{"n_layer": 8, "d_model": 448, "n_experts": 128, "experts_per_token": 8, "d_expert": 96, "d_shared_expert": 0, "activation": "quick_gelu", "moe_layers": [1, 3, 5, 7], "router_score": "softmax", "normalize_top_k": false, "routed_scale": 4.0, "balance_loss": 0.0159, "balance_bias": false, "router_z_loss": 0.001, "router_bias": true, "n_groups": 4, "groups_per_token": 1, "init_std_router": 0.0231, "lr_router": 0.000422, "n_head": 5, "n_kv_head": 5, "head_dim": 64, "vocab_size": 14605, "norm": "layernorm", "norm_place": "pre", "norm_eps": 1e-06, "positions": "learned", "qk_norm": true, "attn_scale": 0.125, "tie_embeddings": true, "parallel_block": false, "init": "normal", "init_std_qkv": 0.0209, "init_std_o": 0.00521, "init_std_up": 0.0209, "init_std_down": 0.00521, "optimizer": "adamw", "lr": 0.0011, "lr_mult_qkv": 0.4, "beta1": 0.9, "beta2": 0.98, "lr_head": 0.00451, "grad_clip": 0.5, "warmup_steps": 204, "schedule": "cos", "final_lr_fraction": 0.1, "batch_tokens": [16384, 32768, 49152], "seq_len": 1024, "doc_mask": false, "train_tokens": 310300000, "steps": 9704, "dataset": "wikipedia_en"}
Below are experts of layer 5 (counted from 0) of a mixture-of-experts language model. Rows are named router (the router's row for the expert), up (a neuron's input weights, with its number) and show model dimensions 56-111. Each number is 128 + 24 x the weight over its row's rms, rounded and kept within 0 to 255. Numbers have three digits each.
After each expert's rows: a language model's description of what the expert responds to. This comes from a sample of Wikipedia text that the model never trained on.

# expert 60
router:122107169160099151158124153152111114135169166181107120157128102155145138121162144125158120151091149167087146110136113142130120139141125149134111127124137152119083129118
up0:133088137164126135122096191123088102162127116145130125163113120114094119160122131109149127124176128117141112100132081128126112139121100126116170144176094119132068131151
up1:122138106126176160143178090101150154145185115116106143121133148120121146126117126159116135106068068162148146172122128125116128088133109105106172125102119147118114118131
up2:121128123123100147119142096114145164147157131151116116110171160106147129089127113104105160127134112115124087072134132123123132161094110121112142105143157170138063118115
up3:083126091148123137132119122133089139125112112153141108109140116113127110103127129114151151150125192096114113140156128118143128162082115137119163095106143155121110127158
up4:141121119173105150168135132106157108149156150100094127137143135152084128071153139144087145143189063123128156114097118122115124129137093129136100153169105164105102077134
up5:132141147118109136150124135066154135146105163112142137119117099128082105109121123141158179137160097152152115122087154141114116086118112092115116139111088133123137128137
up6:181142119164131108123083142100128127114082158117137172137179085109085113099141109100172160145136143080171096145139135126104131076083135119122109106149115130190156120112
up7:144126132133112089112160203142121158121098138113089120109145147115155118100118137125163165098172116120098107148134144198110126159131159100102157153133131138081138146112
up8:146144129091160115117209112149146106101127151102156118119118148118134097082121121117138136145133118169131109086147139118120114110114148133124121168120098091105162093124
up9:108072128183147105140155132153131096158100165166079110114066145159136153064157135135096186115107169127139135122120129135144128130142117152133139119146113155103104125119
up10:151138125150172089114138125190067105182117118175121089116142086133097143138149095136173171086130165106162166109082120142135070125082162152139104100143106172125128132140
up11:150120139141153128106138113131159108158112119141170151142107156124146131166105104115094092150126153114117132109124125110121071128136111121119105089138092127144156132149
up12:089181127146122151140135119105181154127148145137125110126095111092111184102140110143109115105145137106114189128148119129139119106128127140122141133132135143136123152103
up13:137131139091127121148159095121129147103130116121126106151121122135150145140130106115107166092095118133078122104171163148103129129141145066126102115101075121075138125173
up14:117165115092121159143132118123131114079148140138137120122145128148142087122094108118147124107139112113114117096131183119105170154132150142141120131144145140143084090128
up15:124114096111114156086127099094131089142153129136118133119086111120151080141094188134093107112134111119105151155155171161129124157124132109079112137142138133140143108125
up16:125124144154125116122129162123142158158153084102130123118150142115100127156112132129188092146162163150104165114094139190121096171111095075129119135145116129105098097107
up17:137154109105079176122091115125134113149134141025144142166125159116113150149137147138112104146163148095126168140128167166119115133138132110107140145139117130095131117133
up18:131124140100167169170123173112158094101124112115151145127090126107102097130117139116086134118113125140135126134138110155121101086132145141120140134140149158122145117133
up19:136113135158157138125133127136159113141139143108114103155148157089163121106138135132110168171059138098130139145109132158121126075101164146126114143146111136121070112137
up20:098101139126099148160153143152148112090123131178134112101144147151122125097166129095166147171144146091138135111144130118133107148125144128133106122129113158103145114125
up21:132133153158131102139143151100156132179125112157077139122125099089133124123099167158115137101120150138131100121122170140092080099084153146121086140103136105144159073108
up22:160120142104143144166132124131120123143136120110122133153153152158128120156158110148166092152155140113169106078101128126131099115129115114135124117109135107064084127153
up23:115151112109125154179178105121159074113132122113135107140176123129103116108140114170145127142163173125157101097145125138084125127145134167125139134150151139124137095151
up24:138141128137139151148132104149104134102117165119100094135161110159137132139105091127164180139144165134116157131119114138119132151104122140132113151105093146103106077150
up25:157085144106131147104170130116117136098091167157120146171125158140127117131115097143097090172130098135109122101124105135133126087121141134143118087122129118147129115123
It responds to: Word pieces after an initial capital in names, and infobox labels like Location:, Phylum:, Education:, such as Z-ol-tan, B-AF-TA.

# expert 11
router:179144131148096134151131166140110114113129145146098131141090143085131122135149085158120095151111109142099157098146133145126081171071144151097113119135117131123142114156
up0:153132113185160159139138100118100114115112113132115126144186157105163172170105133131148107143088136156138122153110144105141130085128117118107130077114132176105129100132
up1:138144146122097141095134169125089109173139155107144126146099106129145167148117145106132089143109093154157094130128095153150079105127136137157131125123144153136115127136
up2:124140109148145166141114133091080085139104139181112090159160141129121098129134139085135105131114133146136147160135132156098122085102140113128135124153158190126154141139
up3:165127124089114110162197134147166092126127119125132117173126161123051103121130107113108141140135125112121103128142128116122138139157110194128120115152104133092127142158
up4:174142142131121135157110147130178089113123143133134152128131119115080126050131156169145168113133126139140089123129111147121107120122122125130103151107162141134130119084
up5:153107155197107136143117092129137119148163106158122141140134072145132092146116115136147114171105175109130138071142121129105133153146135144119073130095101138159163098152
up6:130123119159152124129124118108155129138147127146115145118140161124147122103119104138099173144113113129135150155147142112112147126129125095134163128116126151170098129156
up7:160140186136110140153129134129131133108121144129110144158064094123119145161112184170123105132094104118141128118095131126141134128106141161087122112112171122085109111108
up8:175101113137161153113107081152169085095107167099118141107155136113117108136149125163155149097120114218147170135155125135099158102142160130091126126113121153129086138127
up9:160111130096167101155151099049118133112145108153118113186064176123157099153110123077159124134088155121128110140114167159139143136148123151124156099115123125143131092175
up10:127116154180139146123108116096171123129083164155115092141127150104152092104144135115121103154122159108146164168150112126148138090154096155127103107107189139121126090109
up11:149147101139128103128129100112119107123063159152082099120134132118140165123172131140138130141173123138109146121150131152132157146122098122141124131143120139071123091118
up12:109109104129116146125131171124081150157111162150118100106127122120125132108124163157115185150172136091131155098149133151175151152141112131156082148133099102095123147100
up13:109121130127143134159122110111149095110111111138158113106114081121107109186158150178125111107087157135114161154107127102113124150167139162112136128130106116101121142160
up14:171106140122104155097183115072093109098117143119103147176113193144089120077110105111114169121130167124154125092172190145117161129139102162128122091110166192113110132104
up15:111133104147124219119167142097140158118137155177113134081157152140118119128110098091125102127117142138108144132115140142138140122133161121083079143124154171136126160140
up16:146145167118148127136143166165135124128164122140086149146128084169156119117142080118153120184074156152141099148109121114099145141154126116132137107105184169137138132128
up17:160128152116127152136103109118131134140115124120123142114098178117085113117130171180132143106131142111137123148090145129139134114067125155073140093154100121129115074136
up18:168116102090149091174110141081102113144151128151122111157130105101117156136098113148134152151117147109099160107138174169121079144135105120128118129130096123176156135143
up19:144055167170151143147144128116135106134141158127095106169107106151159149155135138115163145138082096154125165125114123152095118069108130135126103102140132158054114136138
up20:166138141114144170119196131095166155172121139101103132164100134129137106118108121145138112106129153141149126114114151105115119147097155125104108121096056140167136113099
up21:117125131130124160096127160173087060144135129165161103096166109123085142086163128092138124134152145133103116134142125117112131141134110141153114107147152141156135133164
up22:149100146121088131132134156095131150130130160173125105157145100073147130116139127108137177123109177135139126120153162188076144105113120125169123096117095113103134067159
up23:113081135142110131129108121122119130135141146166119114104131165132103116137154139108149202159096150136138110090054157151134148148131124159139130118127088130135137083182
up24:104140090141132215129118113127092126151144148124140104125128101079124121113143138112104106149165151142128136126115132137135130121162130156142130120106102095118105147115
up25:160142101099143144147133123140084148114082110113083120167109143148172112123113124168140119146061165138150135118140141131100103120150145100122133111098133132141112152112
It responds to: The, of, on, at beginning titles or names in album, song and film articles, such as Metacritic, "The, Great, US Billboard.

# expert 19
router:145080126159138130140095131126145112156157112135116091126137169146119103140127113162123122124115127162094131090124141129113129156135113116096101104165131185121097110180
up0:136120108107103148125111187116112104125106114149142144109147167112121084117126141132136099167128121167099159140094115138126075157141138113128113122176112127113119098148
up1:138104133117144130137116136111095101080096161136119147117130108158109116173123130147175144133130128131124151167147150132145150146126141115143108121118132159114190132105
up2:169127122098138100142158114130099092122101175128119147128116161155147127094175181147128170125142131111112160110110128148160105142122110139142102131095130122145108135186
up3:124109107120142144135108138136135154160111135128115153126127122115159119087147099136131124168108127144136150136156124131134102113127106093144151137134138116144181161111
up4:152110098156130126140195188107135114120102132137130139133123120115133099156129169123142125106149131145122107149133136179109088099100097099112151093180137134159132048121
up5:141119124167124123141158120128130093105168146130130136115104101078129129160160151148143147112092136128141144059107163109119125113114179142131101113102125143138084087146
up6:123165107134092125174160110125128108129128139113131119117154111121107102147154101161127109185147120145151123102151131138128121178141135118125076140106123115136136155090
up7:122106130118140155164107086153106160120136167147119142128138146134151157106140110139107146140042175142127116114165125127138115102124103175144085109116118162156148122115
up8:130114117141121092157160137113157100117142165122125142119122162122129118139127117116144139166085145146137149116107142135124133184115160107124119171120076142135128125122
up9:132111133115112111093131125074122116142145143146112066144090118078106124144131097100106154123163127084099122157145123122155129150155102134084132135187116133124159138186
up10:133110128088124136142178160110142156095092138106125103122115125119121114127126135147149137108101112140128160131133120158142159176091155170150114148138154125095119122147
up11:111151102137132091123136098112130128085125128156121079158157144121137113143127120123112146150096140134122197121110137118149137128151130128126106117132134135185114155120
up12:158095118135161134129119133177135112120151115168096133103127142144060132118150108136131156126139119157137132121082176162116125138141105122129135132102135159136165123120
up13:119114165121133093142176135117116121138112156150114110167134101104103154133168142130154190124142107127101144153109115149075136181151139118103148107107134104117137155173
up14:137120115108127144125138099120122123149153125120113114126133133146123176099121078109160155117083128157128142102142155113119130079103119134126091105096130129106065126127
up15:157166127110154081125165134127131144120081155123123093122092070113139159122157116137122140096088105123144126130111129122141104166053149128157103146116076136092100170117
up16:138061111147160167152180154128123126122131135142137113137132160070126118121132126113161153112126134131165124121179105135117150098103145135095094093107154126152133134106
up17:139125131128109137126104186124112103110151138191130110120074136074087163125153105100130131161119165102103119148121180156144113144119146118106137119206128130130104150080
up18:133111109165146178153095132113160093122109108138140131146093176143136117131165138145140155101112134119061152100105154146100152148107156125105170135155108094093086118172
up19:145143147145130158153116156114116166154122138129105079142135118143119135078147081148154081105120137120128115127145145149109116168060142158133167121146092142140116115108
up20:150114134123125136137148146129140115129087153105123148143116112129106076092164103154153147147169149124120111078129159125127135164151144131122090138105090112106092141149
up21:134110147128088156161122143149127105128140126147099135127134137146131139056121168139140124139151116136112129126131140161136127092142063117161144145118127176144100145090
up22:117124124139149115121117096092125118119117161156103109119131146153144128107167133146104112147101095143098130121137132131132123134095127166127150101111107148180131102139
up23:172085118099146160117165140096133120152146135148139125119117161127141157090158102123108151122111122133098130106120095127151118143137048111126095157118060121094150113157
up24:124146128156120077129118106103111153147180138107131065134152090119130091120142097134117145103147110144179143119150118135148125125109103131163121131160133155087175091120
up25:121148114155134125102146134129113144136080102144153137119094065124150140144154122153162079172099143190129123133104116119111120132117148111120140104134161126147113085177
It responds to: Concrete common nouns right after a or the, such as year, film, book, friend, King, plus some mid-name word pieces.

# expert 9
router:139121139129114143147127168146059090145127124155139105121152172105115146137142134162141132145099130139111146122137150139138070139101118179140135106141119168119072126157
up0:131126145115117099141150089168108106116123118153111146131131102087114103137108119094109171163119122177115161137112098128127098140125141093130096097104156125108144168165
up1:132134123145103137116129140139149128088154104148128112124102136114148135152119089134125132152103145136106152085123145121115120080155190132102085125128151140186136154104
up2:118111170096138133128190149132122156137118096083144134115132123145171165156203116119118114138160174127116143140096141115163152139121161165135110104116095136109121163127
up3:123138105109139152117102096097133092132139127145116130122133131131078156084134124167140118148144128091168145127161116129123095105119111154138098158135139148150168127097
up4:131135160135140106148143125075141083116126151145107147137086127135130131125118162173086092156126115104102116114119151127126141114133105147117109069089164146117143086127
up5:146138133187107124135119087129149128193131163142130088133100118060088132089123104098152144096120149158166099142083112148149120114142165164112115169122092106135121117119
up6:169089144129162137132108111123101057093102112136103119143094141077152129139126091158127112142101145136128116120105136115109122102142150141105150084153155109109151074121
up7:100130114111128134149122111108136117138107147160126084100120124129143155140101112132138162137111133121127115132143131123163133117146127103144135103103162147182089136126
up8:154117111107133127121130167154144165164117114130115131133127115128145049161151155128185154138098133149126168106120131125147100126115168100138154150142137108134140131183
up9:130107118131127074135107145094170128122158140105142155119099118121118150133151161152133117121161113119131144131099127126105129164119134142121087122134106133157039129150
up10:139088130119131163132183161096144149118104131145121152162109146137121144132112094120162124167146155105121124094191089106115129155142124160128140124117144140115099149096
up11:160092168120122145131159149162151101108106128104120136145066136121074133153150130114103106124134136086116101118116140096144184138128142116127098067091101118104148125173
up12:140123139146134146139113077128103094150137144126114077161180137110133114148117115107147110132177119118144153156159160136122115186111085170155132102168158131123149124143
up13:152095133117143124126148144172083153137116128116140139139104093195113144112147144136156111119116143122129104143123083141126149146149157115134109146131122141119103163064
up14:131111213147106136120061124121133119172144116130139091143121117151132160112135134161129119147114148108109163153093137134148132119083134150126135170135097117103086143081
up15:127126104146160159132136140114117166184124154151107100107089120141136121136144091125101122113142111159145158141148144185150113139067117121161109173123105147107158098134
up16:133100131134113159138139172126108152149140114138116128118110113126117106143131099136147115099166117142149138121145113149143142126101177100124164088155101143179116144135
up17:116087122107129115125130124091130114150135190169133167130082160135106133144136117111149138131128149117134101079152111136140122128133110122127176102085141113162116152092
up18:157151141122109117145128119164100087121123145115135099151134132095138158172108129126155148140153131118123154116137142148138131177113169141126119157106106098124127153158
up19:091119104104168119151142135171152125166119098114107130108152145131157145101136139188112130128076120140134160131162120091132130069170129136119121133065159134108102169113
up20:126116108120131153139169128100127133085096142151111130118100110142152136131131117173106136152143129138106127125195143132144124103095072113131142113092129136155098150094
up21:143121098097094115092118128136149139128120122184122123127125120119193174148128132140105153106111121144073142133162145177125086093103156103120149138124136156158130093155
up22:133107137128111112156134126133078129064101118124120128140171126161114073149132152148142129138128145171112123108121156153134130170095165116142126118112133127116122158154
up23:141110170143122143134145116112116118163164140105118140142154065131135149147184127110109113173095136120159105147116133147117125113155084168132132100157106122097156136107
up24:167141159121091135139123155127135129116107144135132089142115118091110134149133147143135145178099131148136137095147094126121120127128178166143106171156135113139109136125
up25:140071157138141096131161124080104136124117129197138100137123155143136116129121042143144150150120169094110116105106135105110081094119183125121078140126128150099109130154
It responds to: Word-initial pieces of longer words, above all comp/omp after dec- or inc-, plus app, sp, med, and capitalized National, World.

# expert 24
router:144129129119114126163131157115081134133142147125105124162112139089159128104159089170116120165079132142089158114156138157130104157106111157135105118140114148117130123163
up2:126125121137098147146110138118058101170097154127154123104127136125122091124095115148108134092101124155127129106135107092132112181142084119103125134120107090142095101142
up3:154101115133115134123158113128104134117155115122113119189126140128123126125149107152106099126069113136148163112137128154136121142142144103124078136115135136165152160123
up4:155145160144126149119122136146109153122184138117159154107118132169116139132127157133113141153152130114121116123116138155161164127100136149109087135127118146103084135128
up5:152117106124143151152124109119123128106183125114105119131141152091135071129150109134132182149126127143129162150150120138137154142140177107135120113129165148129109132150
up6:109142124161148144130130120131154156100151125140129141133160143151140092136172113169144159132138096129165145109106094106117118059170098163145127137107182139169137140094
up7:138131176124135086135145141132133138136205124125127133135131111160133137093137132133087144126104123130116133092152120152115109158126092128143121133170110161142131112151
up8:125091143137099125128118085095141126120155098121101124116153131130122123104105133157176110156136144108119145166110156148131131151114119087103128075138133171143123101133
up9:142136159132112160134132093126136136112136142133121119114105165112124159131102113087155159094102122126140130143141132136106110106094151106090140104101112125137122138156
up10:119144116137144114144140133131138073120080140113121108110139124103134131098126132113109117136161130114111146138152145148129107130134154168133169131170139154047112162124
up11:132118150132122134127150066107149147160133127146127126145122149118142092107151081098110105118087155145108162138121118145116102118089111100132145106122126115105152102140
up12:118131103134110166145114117081100111150173153137123108153102104073125143147086092087142100103117143178133162134168140144120103143139135111122102134126136102123131135123
up13:117131120142134129146107117125093135111107127144106120153146147113121162119158092117142117142090101130122140150115076120139101123158120134125142133157135111136132128134
up14:159153133145103119135139133169118127104158137109132108102191141089130127085156139118126143149160156127118157124151141131106094173171080101133103112110125132115152148127
up15:144151135131115177110113128143154139177105119147120130136108144129165123126137138124137176102142111091168092122115143113148132128084178101126113154134124123089131130131
up16:201141104115127133145106121131164131109156185178105111111106177115109083085124126152125152139147122154132136169110132147134118146132122127095102102118120106094135119152
up17:161148152153121184134127105121127119101156137126126118164122131155148150135109107105160111121136149136124137084069119147131076088107088123122085114168127125135100078133
up18:131139137095105168158097141135105127137119164124122165150111178113128129122095144156114137106084110134098156136164125126088105100130086108117197124097103126132066159177
up19:100111165134131105140132127108115144116158154120134127132163124124156125111179124152141149120119183108134123114116112120115132150108119141121097128138086133179144092108
up20:121122116137101110143106146159102118126153145113130109189117159128122116119102098129119124178097137153113148113127107154144080099124150127131143104125118117121107148098
up21:146065139144141125120113153099135109122087156145122116091084157138118132152128110106141110176134152128121142131125136099095120148126137139109117073106123140123127115161
up22:122101140163105127135149179086094102170154144127153156091120155139136127134158138110165117151117140092084150128148157144114106159118081129133155154133125143139100119126
up23:131134087138124127130162088111129104141120129157122103140108137071099109153137119138092129182145148141125146127130136158129107134130137144113112123165125139121127141102
up24:159144153125132146129142129110120107126160093109086112140111158087115118165135127125097118164119132190146118101130156138125133173125151141133127118192135153150128101105
up25:101115118109102177119118140140148105143135117209106151096131139135149099121115121169137116161087189104118117105117140128132111093138141159125126101111160135104078124136
up26:152149125140140116165122108164113072160114145083138109067156125165106140131099099154124124118099087128150136106128134139133094131091100148128176157084147111107115114143
up27:166078146152102085133085118160109153148128186134127124123118135141146090121154098133181181134142172128105132102140097116130118137132090116123096121149080130143137116144
It responds to: The, My, You and Your inside song, album and film titles in discographies, as in To The Ladies, Tatted In My Memory.

# expert 27
router:164123161144113151165134139114105110163171139122112055148133154132116114110108119135122115139099124181108145079133136158132087116068139166151129127136132174119107098119
up0:097124161110074145106114150070113164143148118115141123078138116102090119175158103112146107126140145136149138148143148153138140178123106094119156136172132153085096180119
up1:173103109112147125144124133090076159111182170163123152134114141105083137151123163140133113133143139159118129119112109137126145109113137141115105156137121150089144124106
up2:166112153133145076153164139154137140118128096131113103142155132142106151107107091157109118167086133096118129164134152085116155167112094141137093142124102166143168099113
up3:121130171167120080115169080112126134144125152103120156109119171123138143164121145146108183137064136117107174123105123102130145170124124125113124140154100124129126135147
up4:115119165128105153094121113165141142128139093144122072106143132116126112104127141125162111108120182167120134161157138154117115118120118143126128141138150172122100134103
up5:180122157141126136118093148065119120101066142108137127154138202148161062141133108102205179117146104099140154161109160169103114134147130085109143106109148100142110149144
up6:115121119161151117118111143081150080081117110122173150147146112055109143115088099112078124134107141156114121122178136121103114100092088142141112119093122108118129087143
up7:107079132098108097127125138161124112138095101116129153144114150123142088124116108177111113149122181188142145094124137145102091139115105127111092116147098113108124092123
up8:131112123134157138138144127160115141177132084148104089101158152094176122150125153121099140128102121172132122128145136133126130089125107154127132108101140129102157138124
up9:142119149195168134143127141176162112101141121141052112171128123139136098148126072121134141111060118136120152119114125157082123095098126097135159106127118140115142084143
up10:116152094143136146163127179102109065122160157133159173112116100151096101081123094111101130146154110146090149084149125159129086124112157131123102090147130092112068074163
up11:125129092176128107128131158126155100079086138151136173163068148129127143085141065140091104177095140136140123098119140131124105111116112137126155084101157167136081105133
up12:139091167119119119144120114155109135211138138143135121118142081116109074105117136175090114158124137133111092072132114117145157129129124137111120156157095113144125152103
up13:135120123149130158115090176161148114112115117145107120099133136175120157102153105124117130098140165118105125083127139120131134129143122116161059139127105069075140137146
up14:125118158162156157110120084115160113088105134148115123091118119131165110146142122126098105115087136128113146123100101128147133113152117153122082139102126145150141113140
up15:135109133108128135122156132109142117127115127139105204109119141154094105101104162129136192123088137091169149133146130153129175134198151110138084132099144154127109111116
up16:130067147129145115155126136167132123163135173135078091116105176134140140126148121148102149180112154150133132092124148156129120091103126139122120121142133163106117125123
up17:104154130131096114069154120096119129111149124142147090157107089116136127099138132120153110166141162137113120167080152105117119131092119067131110133093077137081133125124
up18:108124138066140106170120148161104094129137136114143127146118130145140126119134119170112143121071155119121118149134115124164135153148112140129099155120136178112066148149
up19:131159158110122083135106127112093126136130161175124152137098113141128124143132083169171128148138135125099113095140122102137090131146080106140096141125136164134117151135
up20:128139113112127126136144133083138165155125130127104120111106097081069114136144156165103124130139152097158165139141108160106144167173123104112126135118118147142112140138
up21:137120177126137073101096166098119105087161157119127194114144134138104144151120126111184139124140142108136130139123145109102117171129097133135106100156121128172096136154
up22:114096102122092138157140167088122152120145179137117098120144171112131134162136151123103120161112105139162125137137147106129129106128140151135081130104137094094167163105
up23:183111127123155153144091111164105146111122114115113134135150161119154119144123102162144129131130155153103154101164193157080131120145102094131093075110159164104156092111
up24:111141074139093154140139100087137142106138115088156101168148134104181158099143150096133110182159123175121085112106123123133080138123174142111088149151126126131112128103
up25:137115130126139122141178156134104149137083151123134110093127085112137104146181098113131170128126144128136124146161108127138165105135116122121152111114185170145168059097
It responds to: Byte fragments inside Chinese or Japanese characters, plus cells and words in election result tables and initials such as J., Dr.

# expert 13
router:143108126168103147147101101161093098145171168151080100152156152082119119135133080130155151114118122149118166101130123139106125123138138159092122116190118135129117122157
up0:146125096141106115175100131129136154122119125134126099182144157101111126109154106156130211130132111108147167097171163195104119121129126123130125125134113125155124102190
up1:111104133119135113111133153155127119168149122129082144106146136115157162130158140146133120131122134105118139115129137166143116166127160096098074117115137141135134145124
up2:163113117147129133173132117116142117163119114160124113115167127126109116146143085155141109147111150137139117133122101114110131098135143114095091140105088136141142147131
up3:121116105100125132123142136096123157179111135172147116098154131123114134111131103108146130129132118147115100137163149124143134168144081110116124125105128151130119109119
up4:144135133107094095131118103110145121089137143103135119172136094131128049087169105175164114149098137146134160091117149121118143143114145073135156171150107130094104136096
up5:206119148162149103123144144128107086117119121137129100137110127113112114147090090158120106107141135088108147140137124133115127175114096132103128130118119131128150138105
up6:148115122128097124128135158086093153106139105135079129159133096146133123103119092145098127086123146164108123120147148115153130185110141139107115089112152157137154174112
up7:133121136169118140110136104165131105171102119166164153055118138138130112124157179095121127149147147139084113114139115128136128119128111197121144122098141139109146138113
up8:110122200105109112116161165129089101147166139161116115188120133102116121079153142132090125155137125087131117127120109115119119121129153146166157100124142123103115152120
up9:127155161148130121115133162108080108147116128134122114132123109119086089097130126147107122097131141155116137125108148135163111148091098108151140161163120133141076101122
up10:147122116128140120145149118129084150115145125114147109139142125189127128115134128134133109114146116134117111138165135136138127158105150122126120150120096161136149166119
up11:148132123140104119132170199108091122119122141119127144126128127157100107123148133137132130151124123135138092076123121123162096106130138091103133079159104135170156152095
up12:156118123102137111153109126117083097136128129129167097129148139170101107152174148100128139108134107159131164079175115151129127127143112095171142108126127101097124134187
up13:150129114165139105171119111104134157123105147121112122109172116155138117121193145073105122105138116117131162128104142150098142169108125175104110114113128144141133086158
up14:083107104173134112145104130095127130122162143125092113155132146145124165151150148146135180129155131117121111084076150129105135156132171148142111167117107135127122121123
up15:106154110112133109157129126141125118092170108133118122103120093091157081119187161097170097129134123092121126123147171105121107132138142145082109109141133132134154145142
up16:126123152144118119119161138124129107119141126127120103145102080149092126138124119113182152101162129129128134137142137139141141167131125121110114135153094115091122122142
up17:156120137098129134086108148117120128147121169143100071121127111093105137122186149136096103108151139111103122103145136106133139110111097135147116143163118143139131116114
up18:113108138149081119138127102114131130101162129151154156160123141123155113121133112188092104163108115109127097078120105086159115160128133137131079118150162163162120150136
up19:155116142164093133130122109122107099085167121145148109159155152105138098116121137111135155120136130095098112116138150133106117130112091130073151149141155138104086127157
up20:138154132144141137159131149156078161153144136119103116094112136081113151125136123124109145110119183142135176106172129126147114186101139167182119136196138168130104125126
up21:119112142151119129147103154131152092123095121118121100151163129148116136102128079084099120127134126123103114107154119093136130166109085113137118147141094134096125100176
up22:169144134159073152131148139105105130183162085129113143139143148125112084064164103143172102119137150163123103128147114106156092134084122095129146101156112120126087116094
up23:107101133122091102114171136144129122162110127170139139106128148137111132075138147130106128174156153094071131121102121151101131188123116088128121099174093130135123155141
up24:126108128123133101167136133102120150126126104130138117162134121142129170147123108106105139130143127143151170149118133155107132138095147140128118157126130144120093130101
up25:128127115148137140167108107062123134118119176127115096152117156197178090103124090178094128154141109123130113130142153149143117126125055110125103086116093157144128087121
It responds to: Derivational word-ending pieces like -ation, -ment, -ization, -ical that complete a word split mid-stem, as in calc-ulation, conj-ecture.

# expert 2
router:142115140123113152151099127124151117135136137145131090140139098133121118116159117134143145122102151194124117101115113138087113113079132188110121115155167133116131115160
up0:121145142152130111124118113141096080119125139112127124142123162087119138152174085146147163107130153147129129145109162164136123174095126143119105114125128114096135081142
up1:124157126088117120116092143128119137124145111144126140142134107126180161162103127127103104079067129146088131159152124150129105163112133115155110172108106127131109104139
up2:113118118156152105172086081190092058118147153165113079143089157156173124142141138172156160126127099161121159095146143130119118135129130139111133139135145138163102097158
up3:125094132131097124141158127127133151170155146158132109132154152112088126153156162120154102100157114103098134137138147146114138128101075135105145116119091132165130137077
up4:143110133153136111155128135092128094157127167150102077134080163094111089138127122137105181141182135123079149138138142150110134120092114134123142125122073141118136126191
up5:141156128088131142162135115129114126110142148087122136154120142140142106137140095132142134124101065168149147137141114157143091136123153142120155137074125120061102123146
up6:181128129127115104122167113184122133172122111158083138128147099113081079153150141138085113162138118147132100129128107149143092126103133094108107106120154117146141142122
up7:120105162128168114129149147127124126184121187118136109121121132140147092207180131159143123138144131144118137125140132119103125135119082112139062098115136142138092102146
up8:145130141118142109142112113137135110168136104113107120145149141145161102103145187189133107136135145103137119153080156117149130134115102133101123144114125115123162094148
up9:134131153216149143105121133137128109147188138098111146121085114135132144105112138153105194100118105142113138135094131147164103149113096118065119131148118119125135094084
up10:127155087087149133115152137107125104137130148122101155150119150101090118101118130112083142115159112139122120149115117127139101119127133137110148108120110112110159095090
up11:106136124120135088164158160134148125169125178194128110130111155149115151140153106089136133125108188111122129127132117147142142123193117162163140152134092169145097172117
up12:145081136132137117121107108146107095132161122133121094137090129161134139116122159150112145120138153139128130143125139127157107177099142151122116174127118122063114093087
up13:126117130137107151115100112145118127116156163105147100144150124142138121114116063139142140148104153147153164103176150121101148131163124110151133125092111129123116159158
up14:138125120142154111094134141123140138128114154136109121097121164149107134107167090126125158096108149118140142128149125112123112124111105132117112144105137142171098173139
up15:126128137113109086109147109163138098123104143099126070124144115130133088132123138105178103106110086163122130092173105110164115154107131115128114158153133116097110140113
up16:146136150129126154121135102051103114125156190139107104095109145021150122132151107128131204126125154153145143150085143141097139121112110169117146113133101145150147128142
up17:140125131137096141112136148139138141137091099139116118161153109122176125104136100173154095138102174150106133160153131137116092134098102178128145086143148144153141128158
up18:096094119126075189123095141119084124153163164138096084173140141148128151134161125125160152100178150120117137114135112158156123121149122160137133147114113142129126110102
up19:151124101148119129112100143112125113147109134151104103153075120105113150129113137115118151127125152149095122161118124176141100138071133112131147124153171171126122083126
up20:107107181147107134196126091129135147185147114169120148150110160115154119117177133111139111116158113138067152121115136113122136120129085108169118107113125134138107119144
up21:147130164137117155122101146049115140107160172164141112117116159119151183132109094137123150135109130099129113111148137124153128113163088151147093116095129153175121151116
up22:144128172178127131153126116127115095161102177099140136132163171132125108165109117122170097111089101155147155101160156120156115122111117149105089121149142128143113143166
up23:149126106153117103136103123132108112108132131096100155125099124113155118145110136145145147123145096133079139152126132157129126149149131119131153112123123152128076128131
up24:211089144140159128140141168146129097095144168117093146125114105146120121151133095143170166087104129137120130167104116147116135138145124138101133133137124110104122122125
up25:128124123138108120159171124077109119168132168115128079093116175111124095139117158113150122129142162089116140129082160147128073140123173181098151115158106129133144118143
It responds to: Word-initial pieces, mostly "s" or "se", after the/a/and, often in building descriptions: s|addleback roof, s|ash windows, s|aved.